Experts of a small language model: 2 picks a token.
Below are experts of layer 6 (counted from 0) of a mixture-of-experts language model. Rows are named router (the router's row for the expert), gate (a neuron's input weights, with its number), up (a neuron's input weights, with its number) and show model dimensions 0-159. Each number is 500 + 25 x the weight over its row's rms, rounded and kept within 0 to 999. Numbers have three digits each.
After each expert's rows: a language model's description of what the expert responds to; "gets" lists some tokens that make up at least twice as much of what it gets as of all text. This comes from a sample of Wikipedia text that the model never trained on. Tokens count by the router's weight.

# expert 7
router:475459496495515494477499468504473515492527499445488469518505519519466530521493495467510494491524526471510482507486464502567486498473483456539558555473490480482530459475471506480468510532462517527510498497528513475505493502466502525491476502483456455492515457465510472481488507524480472539515514504496520528461456536498465464473519476507510485501479461527552485520491510481512479520535495493538534472484496490525523503456481493481537496480499518474542495482545460514511493478483467
gate1:528516501508521503458534485502483488523495485512475499495510460504521531485514503516567492531522454469499514507518480507468500479533532506500491516502515518552505477521504472471468511486502544481480469488511485483493512490470513507467429476520519507472508536494490518535491505500482513516513476420505511451476538452514483482493564533487484516523472471476511495500516528491481455532487484486465454519440501526484465496513462496471505509534508482522480528524518495520510494532445530
up1:510491507524502498481525498492490503522449484484466505503514485533482493469509489510540528514508513522507507505471477489481496503511574491525517480505491506512574494526483448492440472533471512539476465465492505501504541509487504521494466505520483483491487495511490468596514501471487504507553471445508519463494514462495518538512520497517487514490489502499524446513539517514518432487469474484512475506506529510512503496533477459459540496501495468517492509518524517529481531530519503
gate2:515491509527519526486484480526532510528537488530511516534487492491483481478486506494492473494470463529471507516504514505552518545502495556589479508504502470514474462484488523467501551527494501470492478507502470448499528549551522461499528512520515532516527495502504518508502510480516497483477478522541503475502460522493484548508485544460516503501485523489539495495476562465431484495486502501477500502479447478476513503487504525539510492515495518501535495494472457512498457515488510
up2:485565499550510509495491511500482480467476525487485511511484502494454486511492470531486498452493465506520460510492527515504479452498473465472488480445483452521479497518492485518519530511491494456509484471515530557459526518505518528492516477516509474496494441525475492520480488544472509479468531526547487468556501517509514472531493493475492470461528550523470491492478509515467536497512517463511470527488506542526485486563537511498507481496501518518498478467520514498509504460505490
gate3:544526520524488506520526500499504510489499543504501509487489505479511466520483493522522531484516452482551536539459530508467478495544532509495477454537509479516458515520512541507521533441513467509499483505482491524511491506482511502471484527560534546497484517519516543526535519518506507464475510486486502468466509532534492452530526529478476503532494461464484496473501480485484507514507533510465463510493549482469479477518492481525506515512517510470471513492505524581530489491488521
up3:506489527467504482472533509486471534494513464497521492514558524489496455533521511490491530540513487484528517526488468520441477455494529508506515467533502522504495504544508494514507520455508493498552482515482492499484527519455463514512510484500470506555495507476499543544520509480535516480507482528464508449466479472488481500463496497511523527474559472457516518504511521480522445474492485544468490458530513516502489513495491469518543498527484462487497515519525502510453531530523486
gate4:474499492574471484544494497484479541503532517458494531536529463446510500494502508481537507492516489548472494527484514495481517521476460492517489491495520491459481518511533560503518495500490502475509498513514491512481490518491496530503532511499470467509482512556505468506495475472474488468434494472511507517504481510487532442470435502501500481513478521491466488522531449509500529485522525461478512503504499483521486497476494517446509500503494504452407501496518494487501505501507471
up4:494505519471506517493462488514522457493494510450477459454488522487475478488494493503488497483516484472500477468486513519512473478506503492444547483509509548502500471472452496555492494483483482529490497555501504515450474508495477527498498494519569499483484464498540507494537512526553522491503564529540499520462535515494549493522491496474487502506492511495495503509501511491498468507533496501517486513512529492491475505543571531575479502480505494542519492517502534509485535468503466
gate5:491525553503514521506517568522483474519481528517498513460463519523490500496493466510542445501494485527510500505506495531465500482490485525532495486507510494469451513504455530492528498461491499473490487477494489498491482447521482498449498490497530499487563530511484535469503480502493499453475467514515416488512480469530485504501505534529525494510528479529476507490482481506526503539502529572440477536484473498455489476474500482529493481506513502518471503496472494529508516517473473
up5:479498487529440505546482466509514458463477517498475465523487489522481470485483482557480522469523506519513543496472542492505460508521510490471511497477483518529546507506533451514462501504511489483478493549537468521536487501487536500502495521500494507503493493508510434539463500526482484520530540515525503519467530525519544505501498483451456498510456515464542506505513530540455509478530524443518484507498488473513513488527520503484514480481530528514516461516529513509532485484497499
gate6:472493527412520514515525473495506549532512514478453486502496504542475517516479531495511493499514473541486511493473523497540495554461477511530484497473530426515515524501492441494496463459481473487504512547524483492473547504526493482506520498491530449480476471533506515478508517521526490528533514502502495493515473497529508492524481483493455518476535513470509536477510487495517440526486528496472496525483479478507493488497535516503506504462493512531534492512545523495481445499506500
up6:501451505441484483474522479502509478523461497545528511497460470562481512518542525472490530514520506507537511517525479517511462501517495495489533511530540509514463504525484518449501525492475543484475482476505505533494538467498492480474458502539483543482520530512491500474501501476496504480498453483479494490512512461525476497487502475511506503492483498497450524485497481495522472513512483511484485518522575475500561507464452491456546526499502493465566523517501498509489488510470528
It responds to: Periods and other final punctuation closing a sentence, often before a line break or a new sentence starting The, He, In.
gets: ".", "\n", ").", "\".", ".\"", " ."

# expert 47
router:484451499494488489466503493532458530511517531471503472517503517531460513520482479462529476477512524491534492528475471519533469482453476482531528499479479490495515465496476483486459500531495521508510483518529525466520486507490505526470476518501486472484551452485515481482447513531493474538523507530519489523483454501530461484471517465496502470525470470524515479552476512480497462530555503497538514497481461464515524483464494469504521456475513511475534485489549488535505501472480488
gate4:503509477536442524512487493513488497470488539513469516437466515477477484496512488480556459478488510533497471492516524505475517490463507460527513522511497525499484555499469483510496493506499485498490489455456489523435467540493479491499479501511517518504497496507483483486520527564473488556498492459510527504456520512500464476524491500501523503511493517550504475411486510505515515481539465511500523526482513523523485499526508468516505535481497504527521528470499526468497561484479498
up4:505474500509498520471508494501546489522546462500523473522534458451490512473515517540472534489479502469539507496493464493503514524571474508495480484494527495520522478498505526450508486462492531493533510529510506502516492481494517487536504517514493529512507537502485471507512515433517485453447547502493503481517480515473505494454513525476486526504445488523482515526483479511457509484486539483447525460507470534486532499507512530461525424517504512483482496497473479515523516529513495
gate5:490497449459487492522457484474483538561515509529478498516546493503522509505503520485501501519498475462470502535505462514530486511468493486563507485505525559555483477506510512527474499518507515500548514508475553477546505489517489502501510522487484469500511449492500507481469480544504496547552507519550527497516488477479437492523521498483543482517513533510491482477484488514493509516554497516537550514458448481522477496495511502503494491491496448488489500517536492511521500509513527
up5:492504554492498511469577519531504490473464504480494493495457554552456478513461486519535460477516500497520513510484556520535497494480500497477527494473470441478518502518471486491449489540491463488495440495551464496481497515480513493496521504510520507492515533528528498507488507473502493537513510481471477506478497536529531506479514509498470489471515460468532541515496529507482501488491505471479461499478516454484548496495485461529527467496516527499532499489513516504489504491539457
gate6:460492554541486511523511526530504468502510512496503504468518471513505517505467486464443477509548540449503515471509538528489518499504513516520562516467509515489494525505462502482486464505481508529529470522512483561538478468461495500518503467512489518452471512484522480468512559490486485487509540526491452528506485512490492535485502522504495470508482474488528530508440514490517515512485502500466502526468508523505517447521516461493520503491553515496518481462486447489504481520512531
up6:509517513477497483511502532504519457527487501489526518497476495489503542502471505497475471526528478469534520482544511512515506464470483484489545470510513544500444534537509482485474456534534453517541454479518518559509506441482450526519507522486515513488468494491494501470471525508483509496540514532519478513506470492488474501507524534498508474505476494519500480515438545502508487496497503487496501538442459537477491508515498460515502517517523488468477520472528462493474555510537508
gate7:464487495534497525507469504488506490542493504506499500474458485508472526513519522481511528458542475470503453529495500503516469465498492521513541499496504517463502508483492480479543525501495487462510482532528461522528526504526485503477422500491493503455528542503483515510459485509510510489513518484529483541501447444534463495441500473534503463469522521432495511456520473504484496551521498519508487484537535466497532487473466507506488494513499511492523534520518526511534520487492466
up7:485528507516499488497447522535511503511503538500485477443529496528557502501461471499531520526498520507514482505503512512501513489510508513492491536520483493547525517537521521553466485459484510540521514485511535509484506477490481493440560505490507513518477516496511483484489507441538509501534506493484478486504550536516492499533524463470482499500488515486514514490499522492545544521458498507425519485484558521490564501510476485474469542502522508485457494497454479486485489490490515
gate8:489493499467483522517484485522527508450494504524495540491483500508476537479488514466524478539493483544554532503446486520482497487507511471541553494482480526508515438494497525470469520478502503482514504508491522519521502517510519487520497487534476513527491490524466495503514514511511498518489526549516465504477469493544488528542500531502568535542473492533536490489520496528528502530472581546506460483480536498501491488514486520524456489505495490507507504492527488570510472527496478
up8:511548468480472468469538504523494507498496516461521537486452467529490503500462491498515502484486463524516494522518501520507433480518516490479471515541491517499484517513532492511478489469496496487518476461481509518526531493529466518504493435462495524552518457534459489468480496447468490479548470472512500541530465507492510491518505502537511467496529480520518517449468497502562487515453485475527500503516475553502507485525502480493501495494494511522472468516472478491519492468476532
gate9:457473463519496554467461499509494511482517497513469512496491471522481518457522448512510503486492479454509493476468467515516502486492469460524516498505496487542513508490496484482491515522470460490499482498484517452501516525519478514456491491522520495440523498510500534486460524510464504537515544456483492525504467506513460497525497472493500492434515495478496499462474550554483475537485507475525488471504475557484499482598521510500498515490490509464481500503508510493480508479487528
up9:518490510505467508524440507497486520539496485534498474488522453510488498499483465481514520544501531495500503517547487538493499487519539464481453505505476505514496519467483498518477496492506442505488421526491483469457496525517481503482486516517506505474444501518505484462494503523473490533527500496508497479489540525460562508495522494521476533474513530489501510469565505541528468545555464509537513510529489510484481498502517492495501494478489506537458496508505513431488535516486506
It responds to: Closing parentheses, brackets, quotes and heading marks, often right after numbers, as in "(205)", "(94 kg)", "==Watershed==".
gets: ")", "\"", "%", "==", "]", " =="

# expert 59
router:491477497508501485459517490517461507485528498457478483508506533512486525506461473469523467501519542492527470549485500529526469491481456493540536505495489480506523446482494499510475514519490520527474485530531500485514463505487493505478471490473457478471550473462523477483473544533482447523512486529507516505459469519517459468476531473510474464504489444549527486525478507513493485507515514487541518494481480493509529477462483499475530470446538526497546485473519474513533502475508505
gate2:476492498487457495526492514512485476526472491449542491521481507513471485495489489539501486477490474489534498557446513477481527505497522497494478507464530478467486516506491487457483471495487478513512496488496535518518499533501514484496483510537537500507458517528468470473547528506520492491441528521441502503538522500517512532489485510530512518491468550459486466497472519511449531513511467471456469493494546508532496511507514465516483477529515511442523502543524520537548526527487481
up2:486488487436511521479493492498506504422529531501535482498480495512516474499525515497509514506481494494477519495509478487530526519504490519523540518490484508521461458544490517522508513466499494524518515494552532492474512459491500522539541500462530495508528491542505507482486465499464536513479506519530475510545505491486562453494453527435536484505504500538531489552490520453473467513515522472502464506472451488481519516511477507504478497528475498478481454511510467523489522508492467
gate3:516456536514500491525482467491515543494525522509506521473514517515515534491503508468477486517522513480508526453498472451539522492557475517513535496469472509471490530516488488520483528504500478510548495507537444499474474532468501478517509487504520453494513484492509453470526486445487481537504489513510493500539460471522482510484504551494537522509495497530534460523460535467539469520505541493518456503509471425518510501520489522491477465500489519485521526500508497503461460523485501
up3:499528487487493498484520538515503464501492492503488466530519461471487488503518446533519521480492465530506508527500503516472502511477544497473502545525513502535493462466503518480493486492495515499481521483490555476510515486533505500454493498502486515502476470491506541521478506537517530494509509456440469526498537521482484495540506447500456498537508472489475526495545451479484526497508475523529539496503508564496513492528527481502532550441507509492463453516480442498507527495459504
gate4:459493491482482534532450508522499494492444523492457486488489498540498538531524497471524494511512461515533478459453491543540497528479490434497477474491483540506474509530479519482470507500518526483496514498479492484498500527513501531460510494528528513496462486520518499500472533547462479483495468457467474516500525519514501514506531462531454457506480484467478489473528481506495498508481462506525515420474506510505506471521513483496480529477533548520485513513515536461500472510513512
up4:528510540469494492492537489494453518507515500493507541528498492492472484485464509548501496484498478486473515502547501446496491503493517531478459536473508463525497501461517527490495462503462458490499515511488529479460535508483529479539560521419471470516489517519520496526525464477528521464492516499533502496510503476522501519483497500510510549463489532449538488499480491476498452524512519492500483549504469460504501467486486485533536538504488481511492468458494503522542475524497487
gate5:501502501503560562530473475540461510515468510495494483480495514508501545507510496499501473481491526491451511515499516503486472527493467498522505549467504443474503503481491484508528507479500462484515512479482473518528550526486494522492482513485484442476525478497465497545481497496448483510479489525517486491457444530530455509459455473480458507488500487465483500503459496514488449521541510468557485536518461530543487489490466481473512481506485538510511510495524508490513500515471489
up5:487500524534520546516495498540497506503470500460467486493525543535508511496530522499526491504498552489499494523506521516468494534497453480519492492510511436485543514503511484517493538460502485495505494473499485533503507524506479521517471497432468462473499494475481506534494513511429496532461510522515480490453463498519497486488464453516524514474506523444510528511493470524468458498533464459516519534525478532521508529507449486495496488488503556509479522496495530467522511528477491
gate6:489523496514538494514505507515527507499545459516544466475538546517523534480500473498529463524497514462496472514499468538511524487547491495504507499465503441510456454541520537477508550504492523525482512464520538541512453544507475487490465482491496497468503532494492522488443515510502481494489498510469533508489487541510494509501505483510472491512515525492481474485510511510527497506500460458511566487444488489496487483480472507487529537506477514498465515470491501477519445466454517
up6:507508467469500506514478501506484553502501505454475489501536486499501499513468511484471499505503522524503511485474532502516464501482532495530427522499463496505539491471500461528520485526515498492499497519470471522485570463480528518470490529502546499512524496497509477459519504409481509482512497500505502446503490486512526546509486520489527517453474551502526501531511536535484463487498510551505469467531520495505539506514517504512480484478541486479464505506500484531439503527531484
gate7:471514502487498499464494490493520516462514487505464490554517506482500480535467527476518496505472505471485460513515525530505480504504460516515541469500475519480482490502477552483489549486515502517503439492505547500482506506499486478506523478582478522491466508499516529463498541540477504507494524514501464508455512538516476494467498528474548438496498499523506475541458486453491490508488513524515518506524508476546477499499494496469460428499491478513528480493506506535535454507489505
up7:454521496505504497463525481492526485433487517439486500525497499482493478538494519495517483487474503498516467539510530473491481492518464521543551481486474508476484481525490545494511497476514494519469495489501542539525516528475500484552493507519488514508486471478507471510518501538484488489519559498511481488494487512526517536498452520442510419524512492534489477567424511481494515506524543507526504502514478495518504514506512505482476496507505462489509499493519474539555499480504492
It responds to: Opening parentheses or brackets after a name or term in tables and prose, as in "Arena (4,636", "Centre (CDS)", "(acting)".
gets: " (", "(", " [", " \"", "\"", " (\""

# expert 39
router:464477511490525515497490479507483525512536522460502454525524516536444507512458486498532479500549494525502512529469484524500480529458468483505485526467476474507519491501455513470479515536465507528524488507543522488467488500507542521473490509479453473484532482464526481474446524515475493537517505527524531549503482524539489483464525493504497484509475464543520490531482503519468457527508502481501517522494487482544505457464484489471517486463487512475520459487510480544537488488471489
gate4:490501498504482507474511538495521462518503463482495459451527559527512525515493493473468495529527508470457476519517558506527507488486524520542496481463491525471524506496499464512493535497477537528546486481548476431473470489524535505472499473490429516513484523517510505508496491532467529485530499509488463532518510522528462491474517509523529520509528485510489514463506486495476469496495474518496490484493487507547510523490510513515499547496487479519461543466491442533484475511463494
up4:493506498475559480503469518529473481510542469542505475562522514493495471510497493510538501487510479490537475489445541512493495461475498505512518521489529507500532539505493497447507506474518489518477530459483518541490500490499484461526523516474531500494517489512511530547513503392511498497475494475498492458484493499553475479506534517520516482486473488502497554533522536523482495485520554533494479503510529480507489515521496459467505460509505495460507495498518513510474516470512538
gate5:508488557504518496515555511513476499508527547512465505546495503470469520480516491548502504510531473472531549452500461480501496492468508514500488514457501477516536500523480482518500472505481508480525515486529552541496488526483555530479486528531483503550507526507467469484498488504492499463490501459538548525479506531493523486473506501520539472517508445515496508557508507495497479497516495509481462521526479564494467543502516508461489518465507527488501470487483545483534496484509516
up5:480499535503570488507477501458497457518503509463515515510511522474551495511518505478499491487516505523519517469484519482504488526499502482517493475480543502487533506519490475552461480515498489500495551498492528504519474473543442560530503483464517531492498543549507523506522535568461482481464527476507479517490511501518530497490507545494476474534510480522498541490512504499531504503530489534495512467527514540523550539540495491479468509460505467482447509487491500503538496519517514
gate6:539480526480507473514472506501542502516501568494427461494503514484521480498467481495531492502486534494540499537565490504500529519483472463467501471476523473499519476525491505479485501490515477518521486521467490484496506540492480471483514532540523508505480514510477478510500516508532498500528499516555490502510475532537500541488454517530512515468432476465467491511508495514537531526512500501501437548464530507543493482514507479506544490497503495527515521526526507507448486474479524
up6:518511474477517483529476469504497526525510539515500513522424498491479523558485512513480483473506487510560585511504475486507509458493501499499519495521523474494472474486522507474496497460473503512496497517484496523488457498452537504520460466457504490484472525522513525491501521513520501486514510485540547497491504504503510500480461516513542484500519535528528494489536537503499568575502510517498480486496466502556521504513519534518477502497517501542505482494466451529487530506517497
gate7:505500509485489507471515508483526489564493536494501511484514542552503497502490473502477451554532507495494470504497545500500429506459512474496491497462543511503491506500493493472509508527493522517502485519494543465466502506542586482504489476505535477486466494500516517502487482493465488497541495539515491531498500478517468452496487521503485477550509487523472478467517498462478516476489481484532465522513500516472541522468494501479531505514497476482493483484446494480537476427496463
up7:481522497546521488480465499491515524544481482518518499545480516518494499444524478483479483510513483520467508536506490523500493477503516538529487513487485512512535490523465509580488462506514461430503487528512475538482507490482533529471485516483489519495514541495504530475533536472495480471494481465511510500525498422507516486532491535495498492478543548469475527502484514532478523497528522514530526474521470486505520505497506493502474516488480500533532480572529485496507547471481488
gate8:513504509463490473507478495487500523485472476492453501521501548495489529515490491523562485525500518527509498511538468470512464518480460464510508502449511490505477516509498518502479451495479509561495507485465512457490521472484487481471508484505470513523489481494515498457516500507499505532500499540532508515489451552507477448495468506505445524521502496478490502488504484451506458516483509489466448523469416490450503485448516511496465473526547482498499502516478488489526504507534522
up8:474514499512513530507509499503489501484537517514470486474456481486517467490554480472413536517513484518496528537478500527493537486503507517474485519520468493460488489491482508520559504551499499477512553517515494544513479500504532555492494457515503481487512536505493527543456533523490497522477509486494481488484512482545500499489536515522482508467507515495493521533516515481540553517461526451522541467521519485492495534530516489472481541508531460486498487525504518465486477503459486
gate9:517486509514497514497495480514489516524489546487458480511540468517488477475562470491514509554449497494527487524486519531514436497505498522492516501490521458541510475462538518479499499510528476493517529517484540479496482509480499490517514442498505492509518534487494445515479470471510456544442541478507508481516503516493493501482473528486530489485496486532542515500490536512475503524498475499555518509566448529531486527494527476501526489482523475501553519504509494495506513471456521
up9:474525447503522525469461520509516493481528449485516534495463514522545479519472478470491496471526498497501480497464455489502521542519542504500491496472496487470512507505479466467496519499486487498480491484512478492517522516504508473466510492486504537505532484536465496476492510508447521505526476479482485522503537467500514466524547468480437501510491514503466463484504485472559481468515522533467456523460538526460502491507456463492465503486486524446478495487469490498480465512532458
It responds to: Inner letter pieces of rare or foreign words and names, as in Vere-in, arch-a-ically, Phits-an-ulok; also stems before -ical.
gets: "in", "x", "a", "an", "o", "en"

# expert 16
router:482458523521515516509477489534502502519527512499499479530507530515449516498510454447511491517514496477520479529452467518568469522478481474535509511491455487487520488476464511494458476512462496531503468478512487465485485485463524529496518495478475468499506459482518457458476518539503478521520501502516496540458490535529466477483533468520463455527506473535499484516485495506459493505527486499546517483483491479518515456464460498505487483469553516494501479482521502502522495450475489
gate3:539503520451489526521455429496472474495505506512508437492503491493539506476484479484480506542527489476516482503533515488498470530477493501476509493486498478518482515542471474471478490514479492501532496506532532554447538471504506528487473534476484519529483499491463476448514497453502538488466523562513506548544493475464515453536503527479485501484477501518500489524477501505516535477495520507515479543480461494520512457534480462523500545494502500511499493484526523511512518478504477
up3:497493503458484526467508487528487499511546490539509505505508554469544494528555492484498502508525503489510491521507492528503489502488492521496469511494490464439530519527482566498496489514530496521456513541456522469514472508517499528508501544493458516471494537531469523470492492508508502469488482472508516437561518499492471508521485516539507453504550506480513489486523516498555497495495514528487478483512465528545515485466493497491484512530521453519527503471456467489507467531488535
gate4:489510514502484469495530513495509549514482504488467444462507514513481495463496470533495462525465495461525493528497502474529468493504498538523541482438507473502476494493507501566478499511468498500484461494468503497478522516538536494432520493458493474521497505483555504467458501485478494528458479445498489508496515522499522504503495511510511483504477491510483539554471517502501535526487472527530533444456532520469488457473453506500503475501496500477502461520502492479505512467482519
up4:529518530556458548500532501493495485501514525534521528524473537488541518511499509510532504495515508469497479537485481493517511504514550500548457523509529531509563503511496499484516484510473504435478509542548554479491493457517503492473509496534487507491479549496510503545544495552498502467488514479525499506500490522432500499451510501530549503516468518495502452489511499503540516453482527510507488481522474451462482490511531505537510505467496497513526497511513490491497492481488511
gate5:523513461478456513514422490475506492558508509507510494532502475502528506502508535509467486502465498524497501517482506548511464498522478471494499504491479470547501513469503507501482495518459513516475519524453489522494503495463509491479509506533466513540538548482511506474471494483543476482487469490516510478518489452494502560518489467510468475515495488496497550492524533511479523532539535500493542465475515492496515453509433530507572499510514494514491466471493505476471466522493496
up5:457493475519537535503474458500519511530485500478548536512476502492521499477516505511503489550542489496473545477531515518480442536488494496511500496493430481515530501503523450544453512509466544504504513503490509480464498539529523499493530487478502508525518534534524495525532497540488483481512513521505472449492455449513479474477503490528460528550517544525511498519509471515471480509465457465524502510474501493483480497463491529482509509497530541486464506525475484515520514489498487
gate6:508518478484514501484485459466520473542520481501559470516543517493496485485488454472545473528532475475524519510508484471486479472480500483514495500507536462518527514532477526482475482484521499507482451521466514506480469498517515468493462485497496516492486437494503514488519503486454495535519430537551488540499515450492491488510498511504536478535541523520499507498495500463547498463511516490508465519521505487546574518514476509468491543502493493524477480483455482473512506512515513
up6:516526504489519490505494513488509506504482485487502534550500531500459500504512513504511541488471504504516534530516475510528501468537491519477517468511527479478511473546496505545485451496495469518534541469531465508484484492504481514498474504473484524533526531526528519498516524527469489468521548520517513531471498512442450410514508531478482482495495550527488522486507517513485472533526513538503478526445480501492476491499487495489498504497501469509478573493509482516494487436458514
gate7:549521509526515503527458481436508498526546505476492489477504501532506533529507527489513462515525517516530510474468520491474469507515492491511461540466500503511473500478510502524493513508491540492523457490507521496491505468546525529500507458477478437495485541461468482496487515540472517503496506520489481473473501492483500496547513465540484477519478489511495463492501472502454485522454471509477512480460485533490475487434506500542460501459541479496506514458474497456518546497507520
up7:505480473519528513475463438522492496558507487497480526534520498431503471443484484527548506536495518505498527451468469539491450500501499514535519490511518485507533525536503513506500511523497500468492444475504513496509496529510470510477505557499491498499459497498519489490499478498473500485476461506510489506516532496526523460489483524486541472479517514524479534477480492495551496540500483534502486464530521490494463484500472485559508491499507486495486467498508488488504549442552471
gate8:498509493450463538496470505506460530479533500543456495494511476522486484507506510526546516521494488459517529451519475509473530533487455500446492527531503479501513497490499537425469488520539489527540454518493492461528472506500496508520556480525511522464483500524494502459496484534501511478532538544459516520477487492499480516528470501500468494548511499471549492499484490502483507527493491515518539532510497494517500521500487500478469514471540491513530461479496517475496495445516481
up8:502523512502470482474467486516515518531506486489529508477458546475487501493485464450505496483482544509478505517468458489484481504525502470481490492519483463461527497497494535522516511521494478464477496492476487526477521512457504472471484542528474441502509523519495497513533474486482485510492492443533540466505560487480497538496501464504509492480491538521538503466496512539544469448477478508538522533503463501518538517472463509539507527533488484551487500543536468496483508524482494
It responds to: Middle syllables of longer words, often in sports results or demographic text, such as Tem-per-atures, Ham-mer throw, Javel-in; also "not".
gets: "at", " not", ".", "all", "l", "pl"

# expert 27
router:474466497494511513502494505523503480517509549487520461517510517525460529513470449483533462478517497499518496516449496498524453507482489472537530512485484481520514473466484504480466485520475504499474489510521498487497486480479535516497482501489485453493504471455542477494473525523507465523526519488530509522440480528512478464471512488492505445501468485559506438500460490498460467518525507489549539481509488474526491490488491466511518495469525552499507467469561471508533499498468505
gate2:525489475494532511498518508506487497489511526516501497553542473505516524465464489503526498499544512503515500469481539484506519490471498510502491493483472488516471466542497480494503504536527513518517541497512464510484489533525469497537525510470515494493480509484524509488471493541479474470437525486480458472519430560497484548493487523509540530452520459507539476549453522506536492506555519517482525469513496532490509510521491514521499514500487551520553494483505485507485533503456465
up2:498526501482531503511516481515502474527463492495497518458508545520454456532495477492437480527529487552490486544469504490536513508480499512440491503496509492519486557527495544512468507487480532471518539523518501467453511466521482461483472501522489520479502494498494499515494441452506515490521493501512530504497503473511479490462513509485509485521498501508472494464535502503515492460513557443531512535485563461530492476477540494514466530528483487513509515499472502495511498509454530
gate3:528484498449469511502489518516510478503496499496479494496563485493473527524452495441534519526480484534475458507451486503548505440482506475520496491473485487487504530525518483489500543518536469461525464503493490515532495515474491504491536512465506505484498475466494443499476509543524505461495526449498488465465491478520459518542503436542539480482517512527498486487541501497495491494489486494505526468536515526502494513507528520503528524486519536475526518532487546505498474510520527
up3:510488533549517505487478515484490505505479445474470525509533533468433487486505490512493471439502473497502531495483511504447544536500483536551462517491524471494508534458509524483546529483463492497511511509478496488453484508500535521539544499501475474519519502499467533513482489465486501494548547495499489526522507470499492477495492519482529529485503532487509513490493482492432464504486520470489477502504473499517552510494508498529484456505486511469510462524449518495528474475500464
gate4:502513513503486472506505493477494501533451464478506463420527501508516476515500507443536443496493526524492475503495516494485509548490501473481550494463506482487506465456471507504469515489472476533477478488519486511503505503527550452490499450457495487463488483536562478514441512479506497482497495500484493509502497531559508487510516482501511468498477500544503482460460510522473441471480482494544532499525502484481489473528522529511485464510494485514489533486511485498468516486484514
up4:461521546502492459491465494508495493479499442497495518442493493499522538494474496439505496551520505538483512496510496504536503467496486528478543532522538511525502535507481475458486506498521481532473501521510496470494527477518482464482527477476491536501478450517458529530496475509503507533509465469539481482521529523538483520493506504513516488497482459441486505442497472493515539500504499540475525571506480445477503482464514523509506512497498476487484509498492510468536491494465506
gate5:489515510491499534547494514504475484463505526491507487508526564512510504519492521459456468472511489516530523496461558519526519488526500529504531510491473505536482447565427502529494488493493481478480496529539479507513482490486514501505517529502481537481494473472525508483528534527510494493461519481548490451513515533526505528488510515476523439496477464534531533543506495519497491529495474471529516506521496505517466478484515516479533495502494502521501546514537522513509504484431495
up5:471501532472511523530456538518527504471502555496523469500506529499557497501505519481504495491506493483496461488420544496509528530501518491486523480514483534518517477446468463549512524483512513482476490518478512491492505519508544512482481480483551486514473538508543490517488544547475458491484506502529518493486453494506466505488458493496497514518502474509512480487496520524518447538489479498516496485557497510539536523463488521517487498486494431516503531516478473496518485519469476
gate6:505506484483499510504494494516496483499539480519516467500451530510537509487512477473498464522490493533526536478498441496516451511493504472521533516516495520531544534504464503489459546507490500501473451492502544477505521461526496498469454524518508491498510508503478489534450509481473553482513475481470496548531522507515494486514507499524506473484490558480482450508496474546490532471461519494489478523486498462521521429563543538509522487469504532487534485493494509506499478490495499
up6:481488511495506471525485518477512521472489541498503543500504456483464505505539532531546495479532524515495492478486485506499524516542534528476460532507483503485519509499522466505507465471486507514545539494523481486507546512501525531513497414473492483547512485506476536492572491477490464492466551498489488484459552468478500526487529501506488552504502472505485552497524507470490458506482505523494515487502511517514504508479461470462466501525502495474505517467497490492441471506482484
gate7:511490489538487483497506499525486486531513534508521459495502508542502510480478473482495484523443479496487518540481536472508506518502496491558493478464503533540516463484443492541501490494520501507497482516497479517481518510534575526532486453510496534493538517513505465543517508465457519504471529530486494521464425509522537460465524526471504479473472497512481544509488514472528509484497488484509479534495535501444541497512493492552500526484481493491497511533502539513483509480478504
up7:509488519503493510490520518476514472554482494520443456474515508497473531523440486517516473505498496500507503491502507473452485479520494519561468485509509473500492528468520526498480501501492454515475484539498497502496519543487522532505502487496510496463536450534480465515477488470502549520514555510529533519475484452506497515470468494519559462489496477477504512482502498513530520454492485493465465497504481492464541563482492460450509452448512509469504502490475498498497485500521505
It responds to: Word-internal letter pieces (alge-b-ra, Stan-ford, Gabri-el) and digits inside geographic coordinates with degree, minute and second signs.
gets: "ar", "m", "b", "ad", "am", "al"